Weights of a small mixture-of-experts language model, trained from scratch on English Wikipedia: 92.9M parameters, a sigmoid router.
Below are experts of layer 3 (counted from 0) of a mixture-of-experts language model. Rows are named router (the router's row for the expert), down (a neuron's output weights, with its number) and show model dimensions 144-191. Each number is 500 + 25 x the weight over its row's rms, rounded and kept within 0 to 999. Numbers have three digits each.
Before each expert's rows: a language model's description of what the expert responds to. This comes from a sample of Wikipedia text that the model never trained on.

# expert 29
Description: List and heading markers. Line-initial hyphen bullets and == heading markers after line breaks in infobox fields, species lists, timelines and See also sections.
router:463516501495522475523465515501494503527470491500489496518509560445481506506474549500497511518507489557483490510508453507514450506499449481515487
down0:480506515492452515513541468511507492500500515488486528483514539502557510475502535496490517526482501502492453460528498544482471459524497503481545
down1:464507475489451508483451523555498490480508525537478460524514566493462496493535483506440512518513464486513472510475478524537500537519488543529511
down2:500526513465487504542484499487534483489472533495497459506516480498540491466452540469510524518492504479501536502469476511509517531512505493529458
down3:545490526502531472534471491503514515467495525505500507493476500463502525505480450468503508524480511498483524536513472473519486530492461457489511
down4:499475513531553552499490447461517525538497488493460481504513468524470519490509503509477470480489521492457519516531485515498467502501479507533450
down5:553487474491535494492547499497521505511503483533500521537488478481509486511472508476534521511493464478523504483463493487472478472491519525507524
down6:481522516489487519498478495498533498479544483499480507487552550559492540458455533511488485468500496468499492481476493497496488516488467510516497
down7:529496514517512471488478484518470448505462460503452493494520496499491454487489507474520535496497476516531502527482489515465529516499499511479529
down8:508489481467510507493498511447502469484514483499490500520489475533485510484465489532519558482516491477525524517496467518528490554539529534529492
down9:469476479502447510459460499504504494531493502497510568504533507500507466457522513510484495507550534505483473506513537446489501491475496529544538
down10:510464511510497523468481535510518481496481478508520469503456475451562533504485547482527514438472481476518528509476468479496556506487504515519466
down11:471513497533491518536491505486470502497473518512480500503465516496501456499481545479522498488485510504498575459450481518511512468515493547518492
down12:466526493551520479461502497462484527504502540481549543501514506508506507497494445509519518488507472507463499521481479465501516480516514444549508
down13:505471502488458557519467459497529467531460519499461514488539521490465532520473524465465507482504487523503487470494513498423487516476515545525507
down14:525481481517498519568495517492493488501473517474484487523523501532487479496493457550501494491496495528507466521477535510485470484528484455511494
down15:511526478493500491492543541540510519534504510555567477483546495489545507506463492507470492509477539487496481507468514475489494527529504508508550
down16:500527523476445517483483474515530581552515503489484527507517503526527478477433504510466517509541492489445510492502518493472480452512490522475499
down17:440499471503486485472453490476482506499482477511508522510489512519500531465445520491500504474471480563493500530481500505511444501494490504492492
down18:509487471488438487470497481510478492473515484467514512508503526507513503505483444502487457532509491486451581489557518472476509471512494541522474
down19:504484530541512528526501498474438535518550539508523492498507459468485547524513541529472490480484511487479484498483475511510451523513498516506507

# expert 51
Description: Pieces after m. Word continuations right after m or M, such as m-are, M-en, M-atch, osm-ol, programm-able, M-emorial.
router:497539474508507494472464503529485561461510488524500510481520524481505527479485501503465460510539534483501480498542490505502507509490467476471460
down0:512538429496517521489477496489467476492493494435480474487484499450496495501480546483463525540481461518475481493510508537496496496495540524498526
down1:479508518512482505488510471517493514483502488481489494490517513527504494533509510451480529465502538455477513510520454473538504494557500490493483
down2:505503535486521513489500515501500483529509506449528505530483511474527481456463497448537532501456495476495481481524502450471471482474452552484489
down3:483507509513510480499479506487459474473511498530438491481520488460494510454483488462476531490527518468496511500518488489485478510522559480486507
down4:498553514459473523565484496521501438542513505462491508511521550504467519511495473495524490503506523462514477520499512510468516522471456508553512
down5:517493538501466520522497518474505521491459541511495512572506489522531487531485512528533503515514513431449518510470497532506503484482528551497522
down6:497497485502488509533502551515507489523483522513500496465484538475498528479485505497481513529488504461499531458504461509494484484505475517488488
down7:499496500510458478533530495515481509551498526509504495523529531516522495486483555531541490502512512489529466516487546485481468499533482468500514
down8:490529538545464508513521476486487473525504493517501492489505497509534527532508463447498480502509470538525484459545464514478515503481528494536513
down9:519494521511527478504530524503489519534492488542519524462472517475499490497504507496501471483533505567500482446497486507499534494495535513507568
down10:549528483531520502471454510465479473500522485503505450502509503502460473486529502475481503487529478493468476485524503490489518530517500530480524
down11:522545503461519551553500512492514505468534475529533490481465500471519542536487499485561486483496467532490494497549437546494473483524508507506469
down12:485489476516498519489458509538558492481512518518520447518495505494489493481509476503515469516518459529515496525512519485476521513474506524508475
down13:502516532456489460518512517451522535525517548515523474509511487505503525476507571499493500479472499514482485535530484459504548471510483487500457
down14:500502525510485484491515460541510515539514475523494496545519510495487480489497503438503554491507476511506500513498546487476477461478494460467534
down15:538499485504483495506498511482524511477489549457513489452521476546464453487457488515512474486503491503523533495480560512504533509509494469472483
down16:474509522511493498478432505516488513509513495487488510516445499517497517548541495484519505447497516531496513516466480501497457517502473454482482
down17:462506467498470474487477498517477531508498508532524466505504478482487472510514515520471523496471523504509536512519488512532508506535471491508486
down18:487487497503563561474460481500513489505513474515522517519461508488525488494482513503499470482497467467497513492484508469433483485534525522458464
down19:430537500472514487527498484509484508489474518527553545513537517523498523487533504476512492484503493514460482508495514515477552509496504507519489

# expert 26
Description: Pieces after initial c/d. Word continuations right after a lone c or d token, such as c+ord, c+ops, c+iting, C+ore+y, Abu D+hab+i.
router:498514520504543522502517504524499534489484494509505524566463497474523528547497469537490484490525501504482457437508479494493480509480507446513494
down0:480470530477513497520458501473504465467478501515524494492479491543477502468491499557509516495482479491512498490480495411503516519516512516533511
down1:476479486538513495511489490482532539498504516506510501484504486482466479528493496473515461547468511496492459491487458495511498502472497483519529
down2:477539506507496454472491433468480513498506457535511517510477538448484485478494540498466540512537509540480471472512521483489492503515493510469497
down3:557504479502506492517489475528532542497497488466501486540537486496482536473565485526516511536499485495480480527500503474463503496465514464473459
down4:477469500454541519441468482532504532508479497489574516507489489507503532495502522495449498513509502498522469514442533488506520487495547537477499
down5:485503475471466483489526504470542471511509568523478543461477497466498490528456520485488506545480538467505499497524494484521490515483503501487509
down6:491491510532498477478475487491480477493479458480490534488460478499452503497519452464446499505500497524488507502480489477501496467518511441469531
down7:513471484533519518516552515513505480487473496460509537459466454459527500456491492498520489472507450454524491518510467540528497499512504529487470
down8:478527533527490486476513500462458500508534485483492525507497486484495472511504527477506509513476543480502520521498477515508507478495492527489495
down9:533438515527493533473531518489496488498544528536494513489513498510535506499495518506491491516457510472464507479509516532487511515509468539547536
down10:539472464490506486521463494485458500517496508518521517487510481497518553460502527547529530496522524505506513465494476476490514563531529503509485
down11:496465473496501516483483534470527501457476503470506471516511469473498505508518476492531568507473434492498516500538530525530491466470525505532518
down12:472474544468523533501483527497520515502500499484553498486493498497536485543501510499508524516483540501537474531518532488472521456469508498523523
down13:464511528478540511504479499516473521502534449482475486500497475522488511521518476506449504476492519508460514480501497540461499503517475542468501
down14:571497530512481493504491457527531518472503447505523501470478520473520521516471516461464499492503499501478481516491490538465515497535491472483542
down15:526498472479441493512489516487490485498511522521489492510465523501504512499525523467475473498515570500492492465499446474480521487496464493507495
down16:503534497509523487509463518505500485513489530493466475507508479494512451522520495520501500479470484451515514540500481521541474516485490504501476
down17:489505497490513527520462509528474472508488489521509528486518551541512476535479544468498476491514495516525515496488475517490465547492501548523536
down18:500481537517513508501500505521484483495491489500479478478500456453500544496535508541490494573508490474491483478508479497506511508547464463507513
down19:503527517488516524465502486501524519516482499468530501484512506488483470524514495499512483522540549511484521511492512553468484501522527468513482

# expert 42
Description: Short mid-word vowel pieces. Single letters and short pieces such as a, o, an, z inside or ending foreign names and words, such as Persija, Tonyo, Mitraan.
router:460551501521490478506495469473431506481505511486503491481501536523464531498505447524474514496537504492481529526515521490483495487499495485511506
down0:506509498550503566501530464531509484497550498536486485481512512514518472520474513556548508473533460504505449472536478500465450508504514532492485
down1:519495458546494494510478532514466513472472460511565487524491522524450498502497523526503526458478516438545498458488518424479503500510474443491500
down2:469503494482505480495455512491476531532500497497457517504527482508504517504490472459499509505493461495509469463548503493503488525514467492545533
down3:469533524494549508483501467507545486485485531495523500487468539511495477505471464526515488529509487509443506500441467477463507501513527522500536
down4:510475516499493543481468474463481478529452515517521523482511449471531547518463474535511493477568493515527441497507489505503516502519487495450519
down5:511457504475478478477474492513499447482496486493500571474495544505519490513539465494486521528399529498474515520488497535496484490467496541515439
down6:459490508523528491550521511500524493507516474512489545498473515480471477514515502473452500510499451458476526468514491515486469478483503466492477
down7:501469518487486524482510480493522515492501513520478462441427551511530475522501534526525502496484453468490500522521494499525465500519499471504484
down8:494469498480543502503507547531446495522473507517487514497515530499502479438514501459451526503529484542526492510538477512484509542523552528487491
down9:528470522487542508483475500537506514496464520521492494506484507513543512476498521541518493530473489489515494438501503509476500501485534458527526
down10:490512524495471470497469518497525478486458499557479510497489483483540491439481535514589470517522478496518487490523458462483540528520540571486484
down11:536476496461450551534509535543468485512498477486482499521430511433479502533512505492497499482446507532496489492472477514512445498524564489512490
down12:537488497490537463535486577483482507489520492532481519485454512483510513505491487512509522507522551534499550516508493488545515492450490489500535
down13:483454481485478524493478474492473488484451520524508461507520495498530489462459473450526563515492525497507484450503504451519578488537542512531501
down14:546512479491466485481491458494446497504526475504488516535486515476483453490489492446507566476469501518501507489505552520441491491505473482498532
down15:562491505510470512491462469543505446454455514505529504499503475460543507544478534491551522505474497519463478471508456493489446496522522547523488
down16:517466485486518491495535547545541494502515476517461486468513472453503484446485494484485549493502547448436517530490483495500503494512544500528508
down17:481483497515504491519463535537494494498493514477525512478490452476505515540482464470455507548509498507507504528513547447524510452467479504463495
down18:442502494500484520503485478500458507475513522502443525499478512511492474479470534483470510488508507494505494524424486484497543536537533478519524
down19:488476463501513486486514528494533500508501501487507549474543530536493468486495508496498479513532499445507476516533462495452520520526494537487523

# expert 59
Description: Latinate word stems. Word-initial stems of verbs and adjectives awaiting a suffix, such as comm, reg, compet, particip, col-leg-iate, invol-ves.
router:507482472516514491501493520523477499485484526488513492516511501497461516488482481483469494497534471498542497503503463557475473537468482463531487
down0:497502486427461472524555498484556496463530532497473473490509523495501494505460475481493528474517514531522474501459481499524488537527525493528493
down1:504482471510479489511484488515509545520474512506535501453511517503503477521520502506536493496499496470501521472524516487467490529507512516535509
down2:501464469501478551473462480570487531539509480511481447492498462506449500535490509462505514492481475462532545489495475492470513523528479481544520
down3:513555509444483469495497477516491535499478470484492467478485496492465551551485527520473504482493527509508480476501506509506516515502537495506483
down4:474506449488467510456518479491555513495508540520528444481532497527532464459480444524518499539499527520503490504506523497529539486481478550533493
down5:492453489508519476495494517482481494494506493469509495499460536496498526502546464542474468494502489543485506479507492508511533467492496486531483
down6:492512505480489501491514517455554467461505484490479509500488501499443465507496490504505523525504524495531499500491483501507492479491486527528507
down7:501455472540516501518477474472465513498545526530550505496497513505511519484485492531468525478491502500574524468515504504512529503481477419494531
down8:485483509511499507529524534507533521483554455513494559517520488507471528507476492479514489520472517510498501492523463459497520459486502477513522
down9:518505471448502561474517477519537459524527504465531499510509474477492520507508541513476514461490565498526484472529510554504508515507478536529549
down10:492503450503542473481510493498471466490501484506460499504489488487523492517481523503503523492529503506546495465496501499474508528539513534472486
down11:499498459514502495490529474521514470512543493475469518502493475490474499509483520476477557510523477483447510484531483512484515499541528499501520
down12:498484562508516531481520511466504530503539480489527497513518492464513495506488551518446483540463485479485540505468491518476508526513477493477511
down13:514487475509468494519529515525512500496503471477482470492527478516486487474488495481501519495466475463505514499494490521490520545505470500499489
down14:505510504497510519521468518473494515508506522518463499562511493490484470556490507491488478451540481484503521469496587511543475486497502546506480
down15:513539514487463513482498505498454452490480529535508526503548500504488492503507513511504478495497479469482502468496458490423540499508525422488457
down16:484466477464476530513519489529512488516548494522496516476462524499488486482497495520475529490477518490489480488499496490465494449526531505478498
down17:520519475493485479440533506506548450540461474514506505520506482479494484486502513449490523481493493466530490518493509516484518451544543470475494
down18:512484490513563452506505473494492506462463449451501544525457540524536522475494532527492477465535495508503502467497531490491472489497554474478510
down19:498521513479462503483526541486482483473532485488519547558489512468478494513546480481515521472466501459545509505518511482517516515480530503490510

# expert 39
Description: Mid-word consonant pieces. Mid-word pieces of short vowel-consonant shape in foreign names and rare words, such as Bud-ap-est, Sz-ab-ó, Pr-act-itioners.
router:520484545483505517512505511474487499486484517505455473488517470460440498505473501494485518557526491498487519449507497534513511542494488450483469
down0:468496516490501517458506480527523509454485505511485470506473501485515489482474483524552478519506448504482505540505511505481586515495488443503495
down1:460475523522447470475532531498506512509495495503506489550498517510506524535497502474505514506517455495541491508465528474556507516488422458471523
down2:526507502517454515460482501487513519508494531495455469513475452527512527493498495525461514505497525509485475552461527511476501543485555483548486
down3:522484491442469522491407516486505471505479499459512468505495519515491463492568522530488487493506514466487528530470498498471520522439540522446452
down4:523481449471475481501509482485460510512476509495493529504553487514478510520523525506449493513503533504521492489536503457465517484496500517454485
down5:532465519507459499491490531557482493504464460497501498530514492503502504495521537481472486499471507538437464545457539510464510533529473505497483
down6:501502483495463488519521509496464478520485508520487516526482510495486493480490471477503532519512492496451477501473499522479485490460524514493524
down7:507488485502507483492542538501534517552501515464527462523500488521532504478513521520485512532531456489490498504514478503466472510467502512510500
down8:515478538521524526454509473486480509479492462491497507472508503513491568501473509466518501498459525511518522516500492516479528467483486512471477
down9:468514541465484494506509492545497478510513503510513512431487482532474496543527531503489501533551520478523518525530474500477460489491568504457524
down10:462496502499481554504480518501496533508439445462489495518545498509491487495475511471468533524488515547486508479510520495493533496475499527441486
down11:493495506486514506499462472531492518510492481448501475503482513513467484501473494522462483478493511498468522461524529470515516477495505506475553
down12:547461508433495471490492491540504475493522489446485508527541506474503534478512532497498492453496508530550488519516517452501509505475522462516509
down13:437550498516466477499494525470502502519458510512474506477529484525505504507477529441464492537520529544494468508430479504491520510475526513528510
down14:467508499464527503506513503531522515530474506490528577514466515497535481477519538496508524542477511478520516518492509520493515501485497483545469
down15:504485494462503544468520476500542534502483539473519450498494534489504504474510501514502510510501506500517474475516500532474487489503481474535466
down16:482493485503441560479532451507477494482555510521490490535493493507525480476476450478523509498527516505484521459517482525513490497485522490477474
down17:512496473477504492520560496436512516523494476501531532518456526472455476496550513547470477469507458512555467457537483445512482542552526493530514
down18:472484474474459475508525478503501473501513503523538495479486515513508507493494444446485507496508492500456482523488482475532484512463474526513576
down19:489462509489490509475496529494521469519507505471486526512465492494523482470488505507497519484483496485483471523497482452498464462497532521491520

# expert 44
Description: Quotes and odd symbols. Opening quote marks, dashes, apostrophes and non-ASCII or accented first characters, in quotations, lists and tables (", —, ¿, Ä).
router:504495547511556479495484505506474502478492529481473460529515475478484534497470478507519508497499509491510526493517483513498485499478480485488479
down0:520537553505555541480484502506494508498510487509516511466478506476546476527483542487506485499527504509455477526529515524449525521483501502484522
down1:521473481514540495539514509502457503504461502478495494496535482487489486495545494563510492498510503572484487469476542545471541473509519466491448
down2:523473487511478525507481498519548490499499487524445507519465520519514513464508485482457520476488520471485478443509488456519490449498516493522532
down3:474528480489481488459521520468501549510513504469489508484501482527474499505504516499497471502508499493535498465529483492493532495517516488472517
down4:498499528513505546494504451464516469495493494515534480490492499482536514506515485502531480516469525480505477483508520476500447463532479522554492
down5:477502514536493534497489505481472446480516529500475477508486497501482512497493491465524519521476451456478508546502475514496557474542540540453463
down6:502504509451462479464509518514455509495469489500548512548542474501506458496513545529540480440508442506543518505527492490498480471546518518492522
down7:529493520506453581460503504539508440505509492507526459519470486483517483518494520491495479479487525524508551477491540523431487509526501520484519
down8:444466500500522534510498532514470507517489495468509490511500530505542481503492469495502478504486538524500470488468478462536508500533496507533504
down9:510536456491483571504513484491547493478517513524501482478528460542490512457546483490492504512479494467543507468469507495462516536506517487508489
down10:528489481486480486492508507472468467503494509503522461498512451476486544510545515465465518484498473520494491496515496502452503510492510519514495
down11:511554524527516508526521455447499514502511486522499515512462480433502460529492527537508542502489488507516508468471484474515509513572435499441508
down12:499529484459501525510490508506511493496534567543484498499481498535486562468538478490493483448532507525517492484485485466479496514499448522474517
down13:476514510479502489515505541502514492504532467491494472518492494494529519543443489491465513558471515467516500458530442497518493507515516507542551
down14:532499488469505534459523496509497528533505520500499538489436506532496518521494478443518506498504505478518486511543503461418552468484519547493488
down15:500496496505455518479459460450519521484462517526528477501499470522506477475500481506464517502473491505502506517474497526506462501503529510490468
down16:547520494504528507500527496480548504492501520453519479490473513505483491525473486473496479504500512498479537501519501522516466512500524479494511
down17:481510516476483487536533508503488520505482515500492506504506463444469541520506523515468502486547492521493537521490490496473520487471461445529526
down18:488487451502483517445456488494489437551514489517487490535495500509524556507526505481487520550506534510535457496536538469454551491503473512492500
down19:501514522483466480513575521502468501499485499479488533467456529493564477524512447520548466509456469478464537504476470517490531496519500496538533

# expert 56
Description: Concrete compound stems. Short concrete noun or verb stems that begin longer words or compounds, such as water, car, land, gold(en), head(aches), rock, metal.
router:497501468525544481541477525488458509490486567503512492518524511494504524463483487501515503486507460494552485458545506490468484510466430480527513
down0:548520486508445517473496499482538499446544489495544531505550475482493511522492511478492457488507469464537482509529516504494479483517447470506503
down1:509511492505512499516482503495466488444513515490489530503499482501522504464441529477510579520473507514511503457505507488510528492493529530509456
down2:477543504497493488490477527516488523480476485478505500470465479538505518540518478524526526529469467465508490477502509529544522496511543532515530
down3:543515492434496467508475478548492500482479484464493447456582505508491496503444499501477504531515518498483531497546486517504509498486495466497560
down4:506521467514513489512466459528483476467499503520459532505502482505481501487502477516532447462477528498503483503495534510525514562463523549510505
down5:518484495472495538519499530472562523469494564507523480507533500487505469492516527500487477482470553504513472510471485454534531468491520512522491
down6:519489519481524528522523543510516469537488513529472480483497478527484458481479520442500507506522519500466500457499530513511505470496455479510504
down7:474469501519448485502532480503484502527537483548486507498494512476545531512514497511506488517486515499517489508474486506502531489519521474514504
down8:518484486500473493511563507472491500488524519523520495467506481504537518472514475510492496495501521513523481538533510514470516481486538496567488
down9:499527476486453516457503442519541500496508520503478502478502509513461470511468500465507509535493511536462540509531481487475492500512526506517483
down10:452490480472568510535504477492518491567506496478511499508495446520566484508513489483551519477514525474502462518484513518486509471499481527478477
down11:507485490481479543469512478486574498526493479482485499502517494518494523460440540476521528510465496467510533478482507500503488508515536543496498
down12:509465517493479469534508459492479492475542527477522496508476510470493503494467496466510487434524503484533536494495501504499548543510504506520458
down13:484492501547499477504492483472502527515505492489505476497516526488495558452494491483494482481512464497524503507496491489486491529527482448516491
down14:481493451457516498507503460513501500524501483502505494521576505519474507521486514471493497522541510486519517511426481473490497496517504502517551
down15:520475523487489513484471492441525501447454502485513518508494460448523496520503518486524532515478528528507501529484526505513483484488463513487469
down16:518476491510511514508487531512502482490513507507498429541457468485522530506458461491511489507539478471516482519482470524531503485527463485526469
down17:493477513508504514460516456516469461514479558478494495499493557486511496526463491455502499540516501496496474543523506497559490487510502509452483
down18:531485442481477497519492518525530503524511492467484445532521499498464479443515505492492522491445505485480451473498457492501533493498510493494506
down19:499493494533490494491475546499508521483548469494522458506517477500508468522443517476505459445491527487526450490504549493508538499483497468513514

# expert 1
Description: Common past-tense verbs. Frequent main verbs after a subject, auxiliary or "to" in narrative prose, such as made, found, took, announced, led.
router:492485455508526485503442481495494509486509553482486515481494540508466504497496456523509444475539487492487523487492488493506493526486461471495511
down0:488509497509547501525505523467499518514493489455531497524520476499476470524512459510494489517514490496500510503450495530484455530488493480505494
down1:474485489505489498537444500519547467511453476523543488475492490495505540471548514518523550534489501497495465523562514478521509536458467486530489
down2:542548512509496483511520456551489455521463499453492451482512543513508527492494491492511492512482502450492493494475498519506510541522474513529482
down3:520494526488537474473553526537468468483455452531521521521494478482525553533478512480479487529506493509476516477520451516524522486483496541465520
down4:535497515507512491470541508458494511505488498475517457492503523493494521563529465518474465519468503546518501478513526467503509442487517537490461
down5:535509497476473470529509483516531461525551529503512508497456477489509518471480528467510513488515470465503513558534486483540509557506484553480514
down6:519518526500510462512508461472545522487505522458449506529502502475469536505511494510513553522482441465531491527516523481493500466445525493557461
down7:526474488494508526501471504521490490510507467463500484526520517483491496463480492484530523492498517507505465521493504476458533502496519522487486
down8:522484510501454489521502494504492521542496534482511535516473562553451504516482506512460481494568480489487497483490501487480536479481512461469493
down9:534500477461491507540512501498455479474507481494450487511515496456475459468519540469550524489538521482486529438480513492462532533484476521518485
down10:504500551531510538508478526491539469515512492499536474507486499496509472513486511490482449481510541489509446523429475505527502508479503498512541
down11:522492461469429511508534530527514525506468519472477512527486468492497481549494504514511519496483466466526472497511511501478494490496530493509523
down12:503476466543565512499497498542494483485483488480507516527531480524501470499482560486510504486494479530500504498484478521465501526539506506516513
down13:527516485521476493506497477511535466528512489513504494480516476457492529510450534503472516498521507465513473470506521494468513502511535529512501
down14:512505464458510513455507453497510507510498461522497509496525493480500523486478523481492518479440517523501556503513517510474500520506517498494461
down15:491503477510457499478519481481513489506512482487477491521518499509527481546505482514537507504472480493462466499530510498499548478472526538496476
down16:500461507487512471471460520504503506497525481453464483514496503526459511478489531529473513456542497475517535493538510477482530504502481444517456
down17:509486480520525527537529453495461520488482486511440494515546461478505459468529502510539478530549475475483482501489536508523485517484484463513492
down18:464485529505459485508481499507505469491517491505534508474466471496488500530528502506482485525482504491531533507492478565488458516560507474526503
down19:480515524485490556491532460454494518512510510501500523499474503505512517479478515545529498501504498507483506474503461449504515520512514437467508

# expert 17
Description: Participles after auxiliaries. Past participles and verbs after was, were, also in biographical and release prose, such as released, known as, played, won, served.
router:541490459512504465510461493494513543510475508486522486515496552510485535481519498495506459543541469509511544488494472481466494536466451471536470
down0:481517537464461494517485483496472502506536460523497493525477451517468494485509485482539496438479544485495500500512489505540486476507513546502491
down1:490462479503497457488580522520498505445513496539469504454503507506494487523438506476477484491556545522532512528508538499467501488524504480506484
down2:544520515490495523484531496495542475534480505501534544481496474559538481507496508530498517490490496468510477511495509459477524528484485492499477
down3:470486479432495550490423491495528518510508549506505507471528492480522489485516506473474545492496517503475498488517505504474496457492455464494498
down4:502505507501488505497506524469475506535529497539540499508487505465492575513512481498451501529475443493500524484486501477505511481532539500473490
down5:523491531516483475430493506479501543491514481505502547508522518522545495529502479461494487446508510494497510480502442470523485464469498500504494
down6:437456473495511502518514490520548541471533494504500502520534518465515494465437518488487492495518506467493531477503499506475488486469505472506522
down7:527507462496531495515511528536502487524533521519488458528510499495519523505469524494479505478463457478535526484484526492481488506524517511496518
down8:516516483513474503479554495503443476474434509537462489466498496510463512502486474494488481509505492532506471470533522456472472475509525496452509
down9:499517485478504487530519533522500519492454488523487482518517504478510536500497501501498476523494477557514501483503502500446547485482485480465509
down10:513534481505488527548494524476487463489516494494508514459485501460495562568510495522551488496493489497470535574497437534504508492518508525480468
down11:498503523537529515528449499499500541500471534482492465473486465525509490507510503439463508474490513486482530533484484479464454501521520538498472
down12:526489478536530468526435496481510464484473492509554517545485492481448485519489496522513519526509476502572524515472523525530490462531465493469550
down13:496487496485514503476525508463506477501484509462507506500528515499429487525514517542473501496496512525544509542444479484474524536489514506500510
down14:485549508499480497503537502480493469493459501533458500532447451499492460508515524490474467528516507533517481509488511512525505505533542484543493
down15:515499490495475485458487499478488477535499494549444500492518535575500535543546479469510524456503473492514505467460532502482545479467478473516546
down16:456506512475497503498507525457523520538438517476518462519476501513559460523509492503519553500460482520484519487545476472520513517499506537479461
down17:495513470491493480541506500455528526544501486485522547515479478488506506527481487477504489515536508521499456499521491476481507484499498463507498
down18:489504490506548512516529468456480458532531519509496509499519468462493465504495550529519485509491515477502570490519483486523504466461533508517534
down19:499479457525437513493455500516542516471448503472520489517521492487532493487494479509492454488465504499527491514470484502493530491516520557514496

# expert 55
Description: Romance-style syllables. Short syllables and accented letters in French or Spanish names and common words, such as ro, re, é, de, ou, as in ac-re, confr-è-res.
router:501503506549500465519460551472484515480487480513519519511503504462495515512494518514499496509505479476519496437577466527527507530486529469473525
down0:501518446534520461508476526494490508495457472483471509498518502507505490510535479499469544488514488489513519533505505505485482496482509503492490
down1:486484533539486486502487485442502436528510494519516499505499508523519487501530572488491482538477508482496497459472483481536528488474457510489529
down2:475509506523525512487502498499500527513488450480493540521480464507538459524523502453503475537525515457507505441497490499452464546504477473502499
down3:522524508466499492431545550486471521550505518491529520486540488496510542506521451534468474499467536512520532507496513481520511492438537511492507
down4:478514521463506480480519494500464542487525506432481509537514477519509473495537486502462492477478469533496502455520469510497491479513499498484535
down5:514526513565493560489511477519508491501524523496501514510503463492541452501511485496475502456440500503483553483533485476491490452497531457541494
down6:464496520506509518501486515518469493505484515494489491514491512497511529507469511492506527428464452468452493548504480475493557489518502517485464
down7:533455462475528507554478476467495489524509501522491567495499501486506487502484463489492492476462488493469512482526463542508526522507486526479494
down8:554520497427525483468499479555472508488512472525499497484517483503490513525511513486516446496504502476491523496489489522547555521541510497509543
down9:479497440489558519508525468543517459497512463488527523526501510524479508474491555520488516505518504500472442444491538512481500490506449474535502
down10:546472501473491507514517486493525527462497491482527500491479495487550490503507497530481473532464532497464527491475466498469467506481498536472485
down11:493490501489498540503506516512491515491476497476522489521465475462495501505534523440504502516508478490491515506483561491479509432505521529499523
down12:485475475441501479489463512535467486518520499512488508500486454482473529498529544543498536527481522447523515513507493548485495536507477469498519
down13:541521479534455508522514480530491521461535519529469556548503490528510498481492558498476471507458489538482480518491484458488543470468496492493520
down14:516541521510484504512487519515534508498474485511506519509507540518455489494511505519522445514534496471519437497486490470517510462485534492535431
down15:506490536459495517531472466493445540498531509521493518516492488513429469502468480492504479494481494481537497521475485486463486455497501513528523
down16:445463526520503514540500518467474506469524509473509507485522455509472501570506515518482507517469524477523493521490537521487525510484524541465546
down17:480489416467492483492520549501493461487524497469510520494528514489503501466488503485511495500499512478519485486530508491475482532488489520495521
down18:503488491517490530524555479475529470489494499462523472496458514515508444529530494524507528503447524497504503488509480518466465529463485474472500
down19:501512484491538516499506502542478514521534513520481490508549472486518521488535452516463511530510463475513525521504500503530498489512498514504498

# expert 33
Description: Dashes, slashes, equals signs. Punctuation between codes and numbers in tables and lists, such as scores like 6–2, stats like 4/0/0, U-20, and H=Hooker.
router:508507550497515485490528501491510515511535508503485527517493525462479511519459493532547495535515441499503490495494456483466468526474478471471502
down0:496502501490438546526458492488483493496507511520480511533482535515502525469521523493515498480511539493477520492495499480521495517538463551461474
down1:497495513490438498528504475464464514527453456479508516471525511500463503579464530519503500497501504471455462504498519515454511460474493468518507
down2:493514503506550526474462485519511479509492536507510508506517501510481488475484472474489502485498521511525499507523523451489447541494502466477480
down3:475487516497529541512505507513542492526500546503503492488471501494486478482472478482480470495496463498503506420524499516480503465455507459475511
down4:506504476561519484501458514523494489500535497500483530470512517492545529502491510478507510465548509508513453502527531454472478511492515525537504
down5:493518495488506466494502515511521545500508514468492495508540509504507486467510529514518542492475515516519500524502501511473505495446494470506453
down6:524481503477538500471493517476496516451494498516482522484489524535491505500512526470508477488495503483483443440532510460450503513548508501488522
down7:526492464473511528502472511492495516505470511494541502538522473448453508459491506518525505479540498489563483515548493502541521473494499491485480
down8:441448508456519450505478529492517522497540491516454475492478488516481507516492492483522485475473504527491467497513484518470490521512525483476478
down9:482486499492530488491518499526474501512527469498514474499492472501456482550516542472519500513517480503471518541514462494480515527513524519554474
down10:532481496472531447489477497559487533494525504439476507478506532537504473514487477512502531471469531502522475481521505536500515455466508571468489
down11:481500565477544531484483521531450474461458496477532467486529461461520499470491489514491516514511525479469488508512505511478522498466498477481576
down12:505482503491509521518476559446524493518548490507530525527517526490487462473489516526546467500451486523507490553515475466433474447480506547494499
down13:482551527525503558508514504504503487503471516522486518481552474481514478542499540495517508546470537512489477517518561437487492496488521511549545
down14:514503514496475531490521453519534423512489468521522453496528475505557453519501522439499509487514487485458533539533472517507463480460498548526510
down15:508515523523493512516502477532498477517491515530502496485511444502506509516487496476480512495483492467458498519468480473509519511508496507523446
down16:490496467475519481508525468492500531527504525465493463477477483515563549500482498499479487506470480481499538484493485474546503539543481511537502
down17:460483463475522477478514512479508548527504491519506526515498528505443482488455520504467527528529493482554476486506487501517468486502505495530518
down18:483468538494510487534493494472472514497476562509533526521479476485507490474512552468503555480546518492461497452483477507491534482501522534529478
down19:525485507484520494507507504514555495479486503452477518474490491510517488487532490484483523474521492486499503501485488484483497491507463554502465